config = dict(
    n_layer=9,
    experts_per_token=1,
    d_expert=96,
    activation='squared_relu',
    balance_loss=0.00153,
    batch_tokens=[131072, 262144, 524288, 1048576],
    train_tokens=827900000,
    dataset='wikipedia_en',
)
Below are experts of layer 6 (counted from 0) of a mixture-of-experts language model. Rows are named router (the router's row for the expert), up (a neuron's input weights, with its number), down (a neuron's output weights, with its number) and show model dimensions 0-127. Each number is 128 + 24 x the weight over its row's rms, rounded and kept within 0 to 255. Numbers have three digits each.
After each expert's rows: "comes after" lists some tokens at least twice as common just before its tokens as in all text. This comes from a sample of Wikipedia text that the model never trained on. Tokens count by the router's weight.

# expert 7
router:140128117163106148126099110159146131127122056129094139105132147081132128149173181128146130191150146156096135122139135150108170123141150105132111119145098111178121114120167137087102157104116130122103110183150156093123082150096150089130121160165133156128141108078125138099102123103147126115123122181103142107138111121117089115127118122137138103126139148137096167151129120139153120135129
up48:144141151157131095133108116125119170131171159080114113170056111123146133149141139157154097086129094130108118128115171148182138123135138156098134111147104147126120113113128150127156115166084143100117134114150133105112147074118092094143152186136119136167115143144131125105123101107146200143175147130095097122133135135113129115100133158122129132138136107118128129089146132161131113102153
down48:097133163123165096102132111166119162152105134117138093105117112151142114107104103117129073121160106129136137127152099150157109108139176139116110174133127171118079155134105133113125107146090144134126123132095119129094159136151142171107144125097156121142150130112106098114105104096105158103161120138074117107161103131141163122152119126125162118093180122132115131169167105154136144171169
up49:125134154127135163114088057163072110142111120050094089140118153169153140111151124138123143127107152133145158104120104100156130133140155114139143183116141094120127161152169133103139130126150150101162094141132123117137159141173102135136135091130107095160146132121145138097167129144133149107087134118123119139117145170115108104124104160115092125141118115144131086102112158121129095131103
down49:118116129161125127149100140125130147132095147127118161102102176103136151110131144113103144142139137132152147079147094159118137136108098142126141115137094130122115110118121129123125108123069119182151115168151119146094153146145160143121129090152123096114132138042151085143169131115131104102187164123072140118121138112133130121143097144125127112127088116131125123156130159092188101160137
up50:107090092151113099123119131072125142098161144128173094107156132092149166127137127116138128143113153138145142144120136122150102122140135116134077140123134099165135119094102146133131113152121125147154078145130132136101162128121176136099156098153115119154168134124100152129107093148113120169074152175138151146109125104155120120144104118078128132084120170108106123132093131192096117108101
down50:109134170069133144148099120101115098152096149158115112120147103099124125153141174104106126162122110177109141134116160097155137077136112116140146152141130115130155125091136134110110132119127130191104130174112149193119125124096088105155122115162091104126106110115150151108143131126146071151151135156109156099111106153169131105122158148127163128116108124145127160120138132073116141118129
up51:171106157135122150135146116145134177158176130127107136115134147133093114149139124151122136088081152171117120105151198079153115148118115112107107092113126148121125137143148136131132130130120111101111123134089125130112145118146114134088105126147140126174098145150130152155118065128086127157094125107106079144112112099084151126129113159129132155122134121176115137160108164150088087107097
down51:160104106129141127108167185145099165109135161144131136104103129123090128170093133119075113135143119147143106136126183121147141136137075135101114119187125118151110136165105130127105085128107102122078148113126145169126169117104118147132125145088137130129113146104163170157108123116106156108068155108141098126129110112149143150117144135089140108099132174100126153130166107136137129133152
up52:138100107125139117155123116120150091146130114057099147161126106149120129140131118128083092144182119130102142139149107151108160145102134120149124114154139143147191136111139143140136092143126148114151148120132082118123127152221115111134108137111085096147109122108093116151109131119142143160096150102184134158128137110143112147133110121117104107101169122143096149163122160151105114148159
down52:150142130135136151125128086143187107145123122156092120110148098092127156124141118127097086143110128147104110166163085181110139110131123125142125145142122114176139140140137132107089099133105117126115109129117112163077117140130142101138154102177141132146105121068082100125121169124146143148156123096133141086090122143147092164125153113154144099158117163110102130120151120095167161160146
up53:173097085115115138095134135093131134114096131140098124150139099144104098103114118121128150122161114147110113122145121133135131142070134143135146151171132094109132150144115133144111118122112120119129131161145110087182126116098073127123104127131149123107170153151187144156089099121093153147167133170102138126126131134134126118137183104126131123099135109127117122134060175171128148160073
down53:169128155125114116120106142124128156148088132157129164143100046126134152123109162119130149133170106093151096123147131116104104112129158142130156097156130131137144158134115082114119139158151119118139131096126075165086125117121129155096110113156148094102119123085120113165078120150136138158142127081127147119122184133107114143090152119105129153124120125141152174092122126112146159166161
up54:128160120146108125117137156100166192145148122137148103122076126124148119102130140102131124127150133125128097106116119116106067141114126172140103107111173098059106100153117186091149134139100146102114162089123123119100139132113113128170156104138123157143102138119123104112178099127116150133115080146157167102124128162122143133152156114175132132140160150173127110125118135137142115119104
down54:157143102126153165119123124131112121121113154115106142088124142125094119070152095107121113097184134132140082129168134102124092096099087139185138114127160094149123143139153134120143090132138157100148138068126146136154142142125136142122154168138126144097170107152135110126115116124140075133136091105146118128135138160145170132169099139111117133139165183116090116125082128155143105114133
up55:158117138111151136125134136120108185129153150083130155119087069084128113124107140156179141114141173145100131162129119159108150151151122133132085116088137145124164090122139115128119112118131126117116115169164141125144123112114113156102144149129089105107069081114088147143158133102133143126131106102114110139156115111104094117177092094115093178113176128121130116117127123099129109145147
down55:118144151126163118102145148150108158136152121129113126144116175128119095145183108073134166090159150118096131101127168153094139134143088110158094123135099095125142100124129142138129146132139124149092107074138114117122098094113102101165115171133160168157162135147138126123133075142141133111098131152142090110158157115105114126141087140152149105143126132163091095152121105178107138132121
comes after: "\n", " |\n", ".\n\n", ")\n", ")", "\n\n"

# expert 5
router:165120146128142149126138087137119151100126127137157175146144113140137091126096148157138174099153157108158147142148112112105103153113115159097167120135127118122138078143110165116118130169125157130120107125095132085134117107169123122082089143130098144135146087121145116136126092140111143167176134110127162173093179113102130102105105102092130128152144113119098114133117133177187121114138
up26:123128100140132099090146146117145140114132165132113138159121106133099100119097157110114097118150080134112162088171086132159121132120146162151128171113108111092132119143140085148095125092094074125163127171128093093150141170115080168147131143143106114130095150129098155137095116148156142146198129131124117143113123133109113122118140130139151151095124161125126133088155121109137149168109
down26:153135117124080113141145105176156111101133109109101137145141147157102114106113104117132151117140120163131139106155116135120109195131152109104129113122087112170164125146114095125137104138181141128170126121075104153067137127144158120150107181117140151107124153143124126118112111179095147078088171151135140128129132138122163153143097148129142161151122128142095108088138096138115133108102
up27:162112133126119115108139075151141173121127090141127126140121154118134155098138161161141137189099130128127116114124087146148147125167153117104114117135129136124128098151135111146114096081122130130132103115156131105157181084127093154139097158163098149119111123129130134138134156229130156147117096121111157113124129086135120158093108151111140129131147091105125106134081119148114149118087
down27:108111133138125096125134091128132131144124144129167131151104107142131110108138101140126130155112177128179095151103104115136139171106144153123133099167144140132145166121140112137176129149136103124126151114163124198107169139138120116134125090132120087175132110139118061112130118115106105118130148100116148074105186118146140145137163137095102085154072083103119131161136106127124120120126
up28:176104141122184145142116165156160088167131123109131106149117106096150113140146133159119123141134152123122114137144093149155170133138173125131104135146125135140131112109165142128123121170115136129105086125115112096147094103149156138125124117114146167112136125097139129097153082144121078160105116122160165187144131125080123145139123117122103136107121106163081096111124203167138124119152
down28:144130128119118117154111143128119125140116120086115147153146145105138125128124158105160163115098180107119113106137147163153113093116125157108199140120173111176136101099118143143101134100112124189117105117162136165158128080166110126118101120149134113113149108109149146173122150107082144103143139112123100130125094147077165148110139114169144144137095129153133124150078126091141114098114
up29:113140150102138155146095125149109144092119142135090165174140138150145108124114131106102139099156120160158135109066127151161170122123120133083085109112130154094113123150141130114143138148121145135115128107138153111086119151143102091150126141114139101157155120138198160151166170118132112131127116151115124081174122155129125170113064146129107119120119108157095145124121141155123107079126
down29:151115120076101118061154182127149136136155093155110101142164174099145149112188107111134107089137128143115080143128176118119157130149108156086125126123085134076146144111148140089150136110146156144132108134127144131140111102077153111124120142165126109118092121136140140091149141141134122107123097136145097144149114125176139151134156101107160125119136154119120132113101149158126124098152
up30:119117182108144128092131104159101108139136098127131118110114156115139100162132119122095151142118176100108106154146136136146106095156141096097125092092189093063103127124121159135180153118080161117128128113157132106142182143141158129084106146154162128104135110153138149157146131118152132145139104133136103107114158120100160133122100139134132123147155151118136142132123153128066158101115
down30:145127184093100127094144138091115129088167126143163154118140122180116158139169150149095114080134147123153068126123141166149114131173161085119140125126132103107141101146119130120099110068125138135128150104137132140113092151110137157158172143135087115114113107128127105173099159121157145123144144134121139121116101157134110152118104131138136162119127130121126103154117120083146175094089
up31:106104134089097147132133100111111113135118120086103127120130157100111088107126170096155131103123110124138139149141129128167112150151162145054124123109102110165141166115159152117151115169127127113155160160152118082149157118100123154139153133155133089096179107095143158109155121125192122127113094162117129137110129141171138134151109140114163140145144107146105097145127117141143092091104
down31:131142128119127079129125107106115143124119119105158114128118133146146100124099154117161086142104117140132104117062157133114111161071168140129144123121088151112164127104136164137118120131147156122112149166152171122177089134125184101092156118208148142150118099127119144101132137135135083092129117146107133125112117151130118132164137117128132128161148126101157165119122064117141113107125
up32:139137168138141105121114188115096159124089108100144115132156132128128144144126123131144137121120135121120103145106108141138136083113140090123152167135117092140169124145114181057121089187132160163152115091075108107129104137127148095155105142175145149125121116159113152133098121143165095122120139147149131128132163153126131127170129142145090137112138087101121099126147129167116132087098
down32:126115115147162145116113111140086114105104194136131128116120108154156122136104131114162137111136075104142160120107112119145152140120115135183152091147106135127129122135108167099116118127132166071165101108085125150125109149143146141142141082091123106118133149095111191135101148135166149103109116124102122152115125122097115137161149150131157185154114125149166124141128110077092095146139
up33:126071115130162177171146124115133108115102174117101134140133129119096153118157138120098113143122096126122144124190111146132119099153152104110171130153164110133077106155138113132101120076152119101157132170093080124125100148100155130097155128133120115147109147135098148161118113169118130133162129163110139133149153107113094096105129142097115116090108165136150128136157155124122186124123
down33:074120145111139174136103140106155137117146150131139131133149116136127128090125157148163096164130132134083093105135142127161126077108144146160155099112130085139130119133167094101068125127120115112077123125145092190152119118123152121152138143132135122101128159114122096130145179138103132119075134119116141132115137124146116121120153125147174110081109160135179114145139112103180161141110
comes after: " of", "0", "9", " in", ":", "8"

# expert 0
router:108087183125139120118102106149150115140118151145115093155068167129114108140168136118098111130122082115090087134143151145156111104129128116143155140160155135100139106114143163106155129128159134123158122140153102094119091104149081139135136067133088099140097143119140170082106125121103139156097144137109152100151151166111161151146132167153142170108140125128142127140126150119148097110111
up26:120129094139108185173120120143163145171125132151089176090158141126133096128107110146102151083111115162137082138123117151114117121130093157134073091149131123115147147119134100088155129112129102139141144142152127111113140106109140091141163126151124122116103135139129132088131088119118142106149157116091109122122153096134160147145137170147113103112170139163064164155142174121109144110133
down26:131154110164143167097095161157077123109154113121148124119162151144163118127151171161127120134130139106132148139104093097157087111098082195116105135133136137131129134152154135127086080113117140151137097139147103110071132113149142116147141121171147123110083138093098148127128112120106120148126142133149118127133107140150162159121090154167099139147079124141120150085151121117108091138143
up27:107140083155140120120181111149153127171166094101103120116124146143129091139142183146160162107114122139099075143111138160066123162149190189075127130129128128126103133135148134132111111117137136117097135122120145101134143119136155113116163115124124145097136140138126125122102088136140168105138112138097133148133100176125140140141120133132126097149106131160100144095147136170111134131067
down27:130146108106117125096075150102116123123142132093136087146109146103162142142106113126135159116111133130144136139139107120137083149173131103157114129065089114141117149150127112190145138131149073135108099104121138115115160138117152126140092090118162137139143148166158119126127154156110135139145140114107122134121125124103093087141121128160152113180106132157117121134093057179160132169136
up28:137107131171155150134111116102075123128111152113070129150152103133134127110146133117154126155099161156174132074112100110095146134166157163115137135123134145128140154092155123080108151102105100141141121133117089133073142089094093117113137159117116174114134155130116129188097128120107128121147130143119133135117109118135143115074117113087164131101164152128118189143129125156120137137123
down28:143124154114092132122138120124108120123138159125132105126123089104101146185102093155122099155097114112123143105128096083157138140142164107125126138149158167154107116125104139104106116174116126142108120111134139174094138136137082159115160115110116141129117122110101102161104159152121106105139165117136177124113155169121162073093128093095187134115171147152084157107116122120153136114109
up29:162103160157136098142148122139119100126098158115118130138118130144140170170050190102162166111161122149123160126114098144106175144177133116134136097147127144115099104145130089126116137121106091107140114116129117125171135160121137139080110130181112160142161152107153151111120133111133151095144086151140170109117113107119131109115101132109095121141138145114148138097115142139158081115129
down29:079132145169096124128143168127123127114144129150107110149135114124158107155113079133117116138083159131152148144115128125133137090121144137123155117094131107124130119123093129130087169132132154133146124167103099188103153119123159114165170154109163113107116129083119074108110176119163156167177133117155147119110113104077095107133121130158126142136111130142102108090139179105116112115117
up30:149137131108132137126154175126098167124095153109098122127136104098148122159134154143165080126081133151130105126138111141129142128097121138117133143087159164111111171109084107108165142118139142134096088133114143102120165160072108148102109120134124139187148121140113128127159113111104132118119151136124160131188132156158123116089129139123114124135148176095110095153127095180162109123091
down30:149115174092183149140143154133127131098117165110178124089099113136125134094161108124106160099154114141135131162113120130054109161141110125120113156149104141087127165125137119138136107117131118106165180112121105075132125143114091131096178150103178133126091139116137147147136100128091102131159122182146099109153127123120124156109138120110162118140115116110133120121116120146148099170121
up31:110133120159144146161073135083178121111155110133157151137117141061123130107118140104137146116112121119124128096135117086157131140115111119135131115140161124141136097138116160087164119153111109125145141149127142118187137136144104144105166139137139135131161167134135171131112151182084126113090137152153117132136108146168135144180139093115094114109125069132103110102070131131102101115135
down31:127145102131138132085128129153155113147169132181080162086131100126094114146143111141112152161135155179126126119131126137117113149160147126155090128113100120133126136146122110133098140170115094114092122096148125153093133171101110127148116131138136129152158105112147124170152111125130189087102133125093139136135099132148092124110154131065140121151109146122095100152112073102135108152178
up32:132097084126123112093098145096122136146104172111140118147145094087154142112116169134116145133111199148086137109156126189100132130125211115120134105094126130136154137130144158100184093155113130147100134102133103119105130100139140101139136140123131130102133122121169114155150129167115100111190150141133114111137110129134115149116145145116142095122109164116117128156099094136124103152119
down32:115120106106143134115121154103123123137085135108139141106160160132154102136105089117138133103155129162105144154106115189131084138147140102135161076137134105101139168110111141103133110190135110104133102110105112122115142102142102088088135119105168147088147158112183110094106155129146154094147155144166153104137104138118122175127111122171116137164122158095132152135128125086123131144149
up33:128124112130129166140180124092169120135112128138138115111127077114108114144112141106156111138145129164110136156150128159095081171147117168141139117148189069123128130164131150118168153135109128128140167129127116102128161103110139112093117185102128168138156142109110157125103121109134146115124089140106150143154139130090125133105176137104134137084164148110118136123072112103177145126126
down33:135106170154080121116141162095186159109159143124119143095153109121133087136093145083130147082139124174173153158107080124126127154100136155152131100126086137151109126163122158130135120143046144144131145140109117137123158123121105112120133154126118108131133153128090142141095167137143107130129116134108123147160138122128129111086146124149117147141122127119165139124068087087107127123157
comes after: "1", " ", " (", "2", " on", "3"

# expert 6
router:142139137132141129131105132096129128122063137098128141101127146091138126140139132139151169150153166157112153113131111186110146152102137143132141137117130149098093152166147124106157095108136127130116123114153114093106147108115098080125155136084101118106133162175133141133134128139133107129104161151183085107121129137110108169124122146141123101150116142122078070128072162125073129164151
up35:128126090129141156123086154112112126118109135126130104103162148154130113149170170205135126102148146111115121130116166163090182140134152138110143102118165169103153139116115095102132127121113063100136144111124117117129114096167111120109114132097112131150108155120135142124121105153106165155154092121082081138149139106115120121103110180106162108172143105136111101105119158124125138141143
down35:142100141148127102111123108141129145086130134097135117124159095128154132129119135130148120153143118115108099127145146121200139138104142129075111109109144079125117138123100128118109140166181098153045144153141132172119125170127144128137100149118176132112171122142135136160159111095100116138087120167147145133122111114158124117129123108142130153102124148116163147172159094110140159094081
up36:190132132133153180128127147094091131122118143072119121123153145146152117109145172131151119116131121108087100163147137116106137118128118087124118146125114129082107102127179163102102134111134107094152085142163123115120144134141161151077115102097116123128082119154104105123143121137140156154132148171149115123100129132147077133114108190097117137139103164126126103121127138178155162144127
down36:127123141096105136092143101122136133124093209128112134137158140127108152143133136145117126147103105104165096100154146108135069133156141106168103132126109115126139171127165119136117111124130133130143174169141132122099164127086103170125122174159134107114101075141116086170125105101170126086152124069162125118135127118141137140155135133148144125106105160118089130129112128163129096123121
up37:165146116126165113117138077115141114108108144193122135158133134175156089103131132145190114114122132113111136092150105129100123163137150122134138125177121108132141146065140105121092110122094140133122126127108150114114152088126152121178131129110107150169128111136161165091082090165146115126129093145149124126115133137123136113145124138126135127105154108122131118117092168146089061098135
down37:167139139089139120135137124102127105152093190109131169115099160132124125073110175121137115125097116174167113173130133134138146119133115088141126130115133144121161119167131105137142113127110120122132131116112139082081153096124128156129147109134148128129145080123130092193147090114094118141158152132111150102132138133135134097156139114106126116070090133127104127115107187101120135180132
up38:107131122116158103126080126134114107120167133136099111161128171131129121120151142151146099174132168117123091126138152109068150120167130128072132134115176127108092127141090127109158139107112096141094172112164110131129147111117112149148107164112107124130115140125175152102143164173090153128110101135178117130160118153098095164132115175130120090156117105109134128141106149155112134106148
down38:108119131083113131111114120104093099142166148117135131124120126124124130091137127114167121094135120162157141156138114135064190139113107171112112116116134164102152115136095118120132108127137111141118106092124104174124102166137169136137135053127129148109132150083159127115146173136130102121140127149123106163144134141173106091127141150121144157137138136097100100131146188135115182144098
up39:140106147145101162090135106130108101132135119112136116166151143165138064144143111125112139155117103133119131107187119144110154170078130084112124067162117089132111137117109170115135125126151136117135105159130108118078137150146188175125143127115120119142162108139136192148121093135077161139156119114140175126126133142110137113137129122164113113099146140117120112159110137140149097135145
down39:085087198144094112137109147135107131122124163090121131115145148121120125103173101130142136151144117141137133116130140095131118117139112090129103070078127141134116110133125127118166131156137113123151122149183142157145140150110138113139123152157120162132137116114138095146102114119141118127136111058150145156160107137138124119142095064131116073132168151101073143147145146180108114146144
up40:124110142151086111126130074112138120113085109152106121136127147134138140108114143136123108121109165081102126112151103144164161198151140115131147166128114100126157136172123117137194139081134116119103117120158140116141133117111104126109108113107119152180143125138143181137106146135100127126160150138128181147131114140113121087160112177097161112121170130150120097118104152083148123093135
down40:092140138151088118103107136149117089134126171118154145115127155121109112075132132123111050111119113114114161168136135142114104116127101104131115112115104143077118137133167123132125160104163149150123098151164161213178131098109123136111125117147119146136120079132111139148102149110150149126132140121153129154127100141109090170108151103147151104126163104151153130160156101129130110144108
up41:153111161145098156126102140159146139121107124111156091134110108087102124134122136145137119144076141134099082157129183119094105115102119166135119102108122072161117134089147128110140173174149113123137117144126127110119151124108151120125077096137117126160150105125111182108117120080122142123118149119132117114120111133139134098123157131125139207064121112120128134139150147118144075139099
down41:098130153137118129152094097104093188142152120138144114133141099147154099166128086146142139102106123124126112090120069182120125140132090151051150125175125125133131130121109107141123133139121103122155099141133127087142115160123119181134141142119156111130094145122134134109121106145133102129186139169098122131155141110127171103131156141162151134138125116109073131137139173110091145100118
up42:171145130126140177143142095091111128129121108170152106130103165152125069164103166136117104133144140118117100113141179140095149116132141114098097176101123140125109106116109140134102166122074090116142105130156142129141094148163115110123157105142102129117124106126116127112095154169161129121175130157112133112179125116097125128086130139088140135122116109184111099140163153147127116161137
down42:122140131154089173161197090128115112115164150134150088126154094119090122098125142141123149141111107131147126140145114116122104083151174123102145122142126105142126137102120115128129147147118113185095198087140175130145156146149116177157123157120091136109102091128119097135129104129116167115088133109138159137103100122125105128121132107124099144125086151113126137124071152154129117128147
comes after: " ", "2", "1", "0", "9", "–"

# expert 4
router:145100139156116084130149093129125123095120084136114150155132153140094148128084154120128112127117116137099116140140164108135152124146165167114145101147147129130145129146146129072170099140083115038126126148156139113141117143106148129155126134155141117151148151132151142140108141136101117155161126145152118137146088131184073114111147134120129115112147136150107143141116134176071096078136
up26:159113146124122153126109131135099138123123120100123109118100106093118111128158129145131098144113140108157111146151143124127141170138093138114115126180144101122122095133140143117151104147104178097168135153139144127143166120088138173124065172150097148103129132139104123105123141103153150146168135142153161160126119125141086110149183099122109162123091169164117140128124138096083138063093
down26:138115140177079130169139122132161112135128132142115109153101133156131137123139104131132111114118104148100175076161091084123157150134115167123119129129093152111092116104112133122123131125096134142160150111149128213138125143107117138118116149171139134167173123145130095144144114123129103132136114096113143145150103129153116091117117126108126121127101132099137074169159093160081104183113
up27:179073131109106119121124121135154129123138075134134173092146110093139152128101129122154161124137100110128081146102120111141137152113156104113140107126135133125130163146146139128198142133128111069125147141109149128151090104112152120102175107127114132172149149089133164152115151135128130159132116153127148069147120110125151158133132083173163138100157084115135119118122139098162122107153
down27:083123084160130133158090160141134115074118122103136137095128139157076138114103115128138160103160074128167138128111138117138159146141140098160101116165123121178082129104123176125124156151122121136109163119135116101168158126122100127126149152110157156130111131159148129145118103109165168125150175111116147120146122137146106119091106112144130121117099142133096142107172094091107109099092
up28:151103157156085101173100114118143131152111124106111131135113114113128121121138093129155099103146121077123119112164113111127121116162157121114135098128175098101115159152125121118135104132127108116154132154129141122145157135125137125149145132130108172116105188135181158115109115132113122145133093129157109158168176116135146101183153169095136110135102166096154081113112090109158169142085
down28:092121136159076126135125110142132131091151158124136162159133162115135150098135071151149112125138110118114150137124079126113155155120131152109096071109113146101122107142119167133166127131152113094122159121138147183126183177092117120132101127140142134097144163105145104122124100130102134165121113058109128168137125145160113111148132121094118122109109110139090105112137098122165126169129
up29:109118133092117142110157118128082153129124107100124151153131138110115103171138146112155096122103158082140126122125069148151158092137125104130119132084141122138107101149110103154133125122126162118110124139155090110151136102136131125144139144135135098094123097150129156136095154160151161141130166167167126093079140090161085157099135192133156134168122155127101141132109178097152117145117
down29:094152136139137114111077146113072098124155131155112111145120104126135162139106186128123118070104132104134147143116119120084143107126126117146120154100117112151151126153101186124130201125175149135173132124146147141113150130142096124139164134131122164127140098118105141102092135162114150067166140114131132127101130072129113128111126142086139100150136098139125126143146141105101162135106
up30:136146111122138096067108106176131137117133139104096136096157139091179129138143153113116143172150124144175118136124137130144145141168169148163117134132183102135176098105119141129129123118100096108151132124074168126158157081153086142101128156134149138136141115131109170108106155123111127116118166103144118111104134110077121088129115112134143139097116177105101105117118132151145137113151
down30:096124134098145151149118104086101155110118107148097107124167134123120142100094113133120165092171137140130146144112153101144131143112124113130189122117117176131133125137120123130146159130195151100085087110144145099147145107112160124131143168122128098157134112107103129132142133136149093106095094134154131111114154132170139076155133147102145163100055144125119094133143168134097140142150
up31:140105134138151221109110137094102155136103116113131110136087112140114126157151153157156113110110113106131108128108116188138123136133126131137135138157141130150135149166107131087142142086098124119169122164101110131112143118109079143144122108140160174164132129130094117145133146136177105134120109147127116125130091105119151139121140144114124118159174107103133150065122150157097139085075
down31:151122101147133177102094087142129101144130156150107097168160153152084111154154125098144119103129110138123099125112118091138065120160172147134116110141132106127161081107125133115131102118134127152150122105103172185093133151113080147096127103127144129110139111128143135145139124115134112128116150070109109172147155117136145075151134141152121152128121147135115134092134180117141172109132
up32:161114115128091137164112105158166129140119058158121132131119134104107147102104141127094135176139151106117129142105128133110132147155106120147141096160077065132115143133131116138170131143096072122161138163145088128143146110118109121130131185144124126133136100167155148113067134108106125108163144107104107147120115144111140130148124164174119140106101126132153100064135134127126142102139
down32:161131129095133162157156077109113099092084110121147161125129126120120153119135133119147152172114151117142127128139146114136131125144106132176117136136112104097092150103078128094116128150124135115137107048103130112155100145129104145163144152124119157114148120115131114117081156111121139130162152110150073139144116149091148130157110129194117174183102096144132164123095125123133129110135
up33:151097109152181168125138169123085151114126174136092140097166131138111144119126139148127111140098141156125096138121077150108109140126139147121100142195151105129108156119146156126120111117102107092106145149114089120096144127143116121116119119138105140100148158099083150107154133132119116099099099120148199122169146109137112135147119137082120152123141139100173162121094121145124124106082
down33:131099143191153113161141125111157177099120112129117134113101084138117106124138139081117141147141116143135107152130101156172124137153116102114153126162094081139127132101120135068119123141090180124102122134121117164098133109165109149096141081143151107113118141101153138136120147129120149145164149130109145131116146111154140139132136128168196090112093112115114149106102159075158135143111
comes after: ",", " was", " to", " he", " and", " is"

# expert 3
router:130135077103169152164168130088120104120124146143129117146140113079133084133176133109134120154091175111172116117108093108131147156123131099085112142119178083099162141107137096129109158111138109125132149136125156098175122132099115086114112156102135118157149148133131111155139118153145125107159114139131124101127080108135152118150122150143135178081165120161125152104154129152123155112142
up33:156099152165088144124128113110110126117136127101095129196126132104113115134132161117139099144128163136125141109149129131132134114175107104111129089099161130088158125165118144114108115138092130112099113109103147115147100135121178132137132180113097103131126144121154123183092095161085100170147100157126155105127123198165141130149143126122136095116138142120105130153142142148104124163078
down33:089135139144148173108122167119157158135125130126092112140108112154116138129126085178148114130154165135098131106105104132141112149134138131100109095099164124130107136100103133123125116119101167117119114089110125118096122108134160138082135135154197145131133132145102075148157143138100100140122113127106123119100180121102165123137157118160126072135147153104120179125123108129207128121103
up34:141139109101128094160132114105132129123142113119133131127115150087130091133116143163116122116141138167097140122144146086101146122149094079098105124094154113134142129137161124119155142144137192105142165137134104114151119134104093117152112157119129127125133088117166175145084091115139160156129155104100150175067159166089081136144152123145165098113134164121143116116100145107160128126162
down34:117133130128117147160094143136091110113161109113135167141163137123127131160107179104119125115138123129150115116100126128166161112066151090139114161087130085125148173113146108162142130150104101107137129121154115134130156140149187152136149116129112121140144141143104136064099141150144135143151148138060124128139083117133123142117085104125144172158079064118119130118125123121149142109136
up35:144065136132125109099152142089103157143104096148158149145138112101119096120156148133158114107110169090148115092119105138124158158164109106105157119119085140146096139176101136110080139103061122095157141116148137126133117130116177143137116105121130150138151077133100143133126108132130118132151141150131136125096154138122139144096108171111122159107133123092145191165136117129129125146171
down35:121122124113099132124143141131143108178119132123092117117135136128151099172100171116142083112095122147101130066144114124090135133152064152139113137135145137117132117118108110127093134123141132130154151170096141154159129144137090090138136139169126115130102120167097166082186124106143134143120103139119142142161134153157113092127115150106127161173102132103133090120154135167077136163162
up36:100168089152130114129139136130104177136127144122180135135085162117156112172112150177121125139119070127139134141117126133130171152117106116150125128142156077118158119083141120128156092085137109113093115149129054111143126129084107111133104101138150146109155139145123141131126125144189141142156138134120147102109129126141104113115079140182130135161123102129115111084121133144110121099105
down36:135125118141127094144099150163116076087115104109112130131166115136118157120094124119129109133122076146127134121158177121122112070119157143161149102109126128158139110130190136162120112137123126120143086135128133080110101141152122116165104112140155121117105144126172176131105118104093097144094174093106105123142138133115145081161150140140117165181116109151151150141133167111147118119157
up37:111149155140157105131158112119145118155129103152118123127123114111114158170111123111115110181120093132078123191075105128106123179142126132132096146128135088151153115160140128071144137139121162120119151158120126103163133138124082126121120113110145138149084133171120205120117139113133151128088133116130177154133099129128122122158126119083135137120137098145093119121103192121117118124127
down37:098142128121137133107103173132119119173124153139159094123157149171105119088136110153092147118121085135102162098110148128147097141124128138154087104118146151104129146101136154140164094101128130104136146122106149143164140110135117112136104125150108116156143086163153115133125107098174132125082160083133184152144133114147120130141126076154084146158116151106078180112111146103128116101128
up38:138112111140163126137129108106139189138121115137115170088152132115138134125142121105103119145127082110110129150114161136089150188163127180131093135139104103107148151160122122143117146121132090152132143141135135112140165112157092094150124143109097130093086147203107126152111108122131136132081171105123178124072142136132112113110090163114134147148123140110114126167132168125103140131142
down38:110087116079113140110132128113144127135132127159134138160123092157165120162146084121115091152117110105111133124121118129133105148182118158152089139131095145118152157161112159103143105141080088094105133153136109148192133162110121142112097159150130119117126107144103151092132140103135100145119135108153110133168130149155136157149136147115185105089105147095170152092139114114083141102138
up39:112110151122111186165114119132174127135137123121130174173154146161141085140135111118138130112123151138139104124120165120128147093099153083132137137067098093162127159145099156116123121106126124104128151107129141087125088114152090113085133197162119137173173146090144178089114142123128118133111145152121134115101111173126113130130141143120104138127156083124121140116135110148149151131108
down39:146138119166132117151176143154110111105124123104157104124158145133131148120156153121142094143187127142097139113095115108128105122101135146172076166127128126150122085123068114138096133156126111099138144088109137120165119154148134104137141134148117148127131142086112129139144156117106167094096143148128103126102109136132119092144141169128117138073113126162134185138090074100084149147138
up40:146140103117131113159156121136087101110157102135136148125152096123120115132149130157180158194148113122120100144116121129171146145111121121132157094146123106134135159121134164154144150101147181068105100167130124101116141146130114113118130101109099148162148134122159156097069091098132114119133102085134117144130137126099140103112166137168132160161148118170103109150165122106112098106102
down40:124135139104106140090126131132107099130117117101122127119142163130130158166152115153123147143174143142139131158126128164177130153161104128123154124135161146144102117142078101133103150118086078136127179160118143124114075129117100189133150093115149144154149112141134124136174129092131120071143130169109081151115101086094132095129127061127146142153129140132111101104122107125106137123123
comes after: " a", " the", " an", " The", "'s", " is"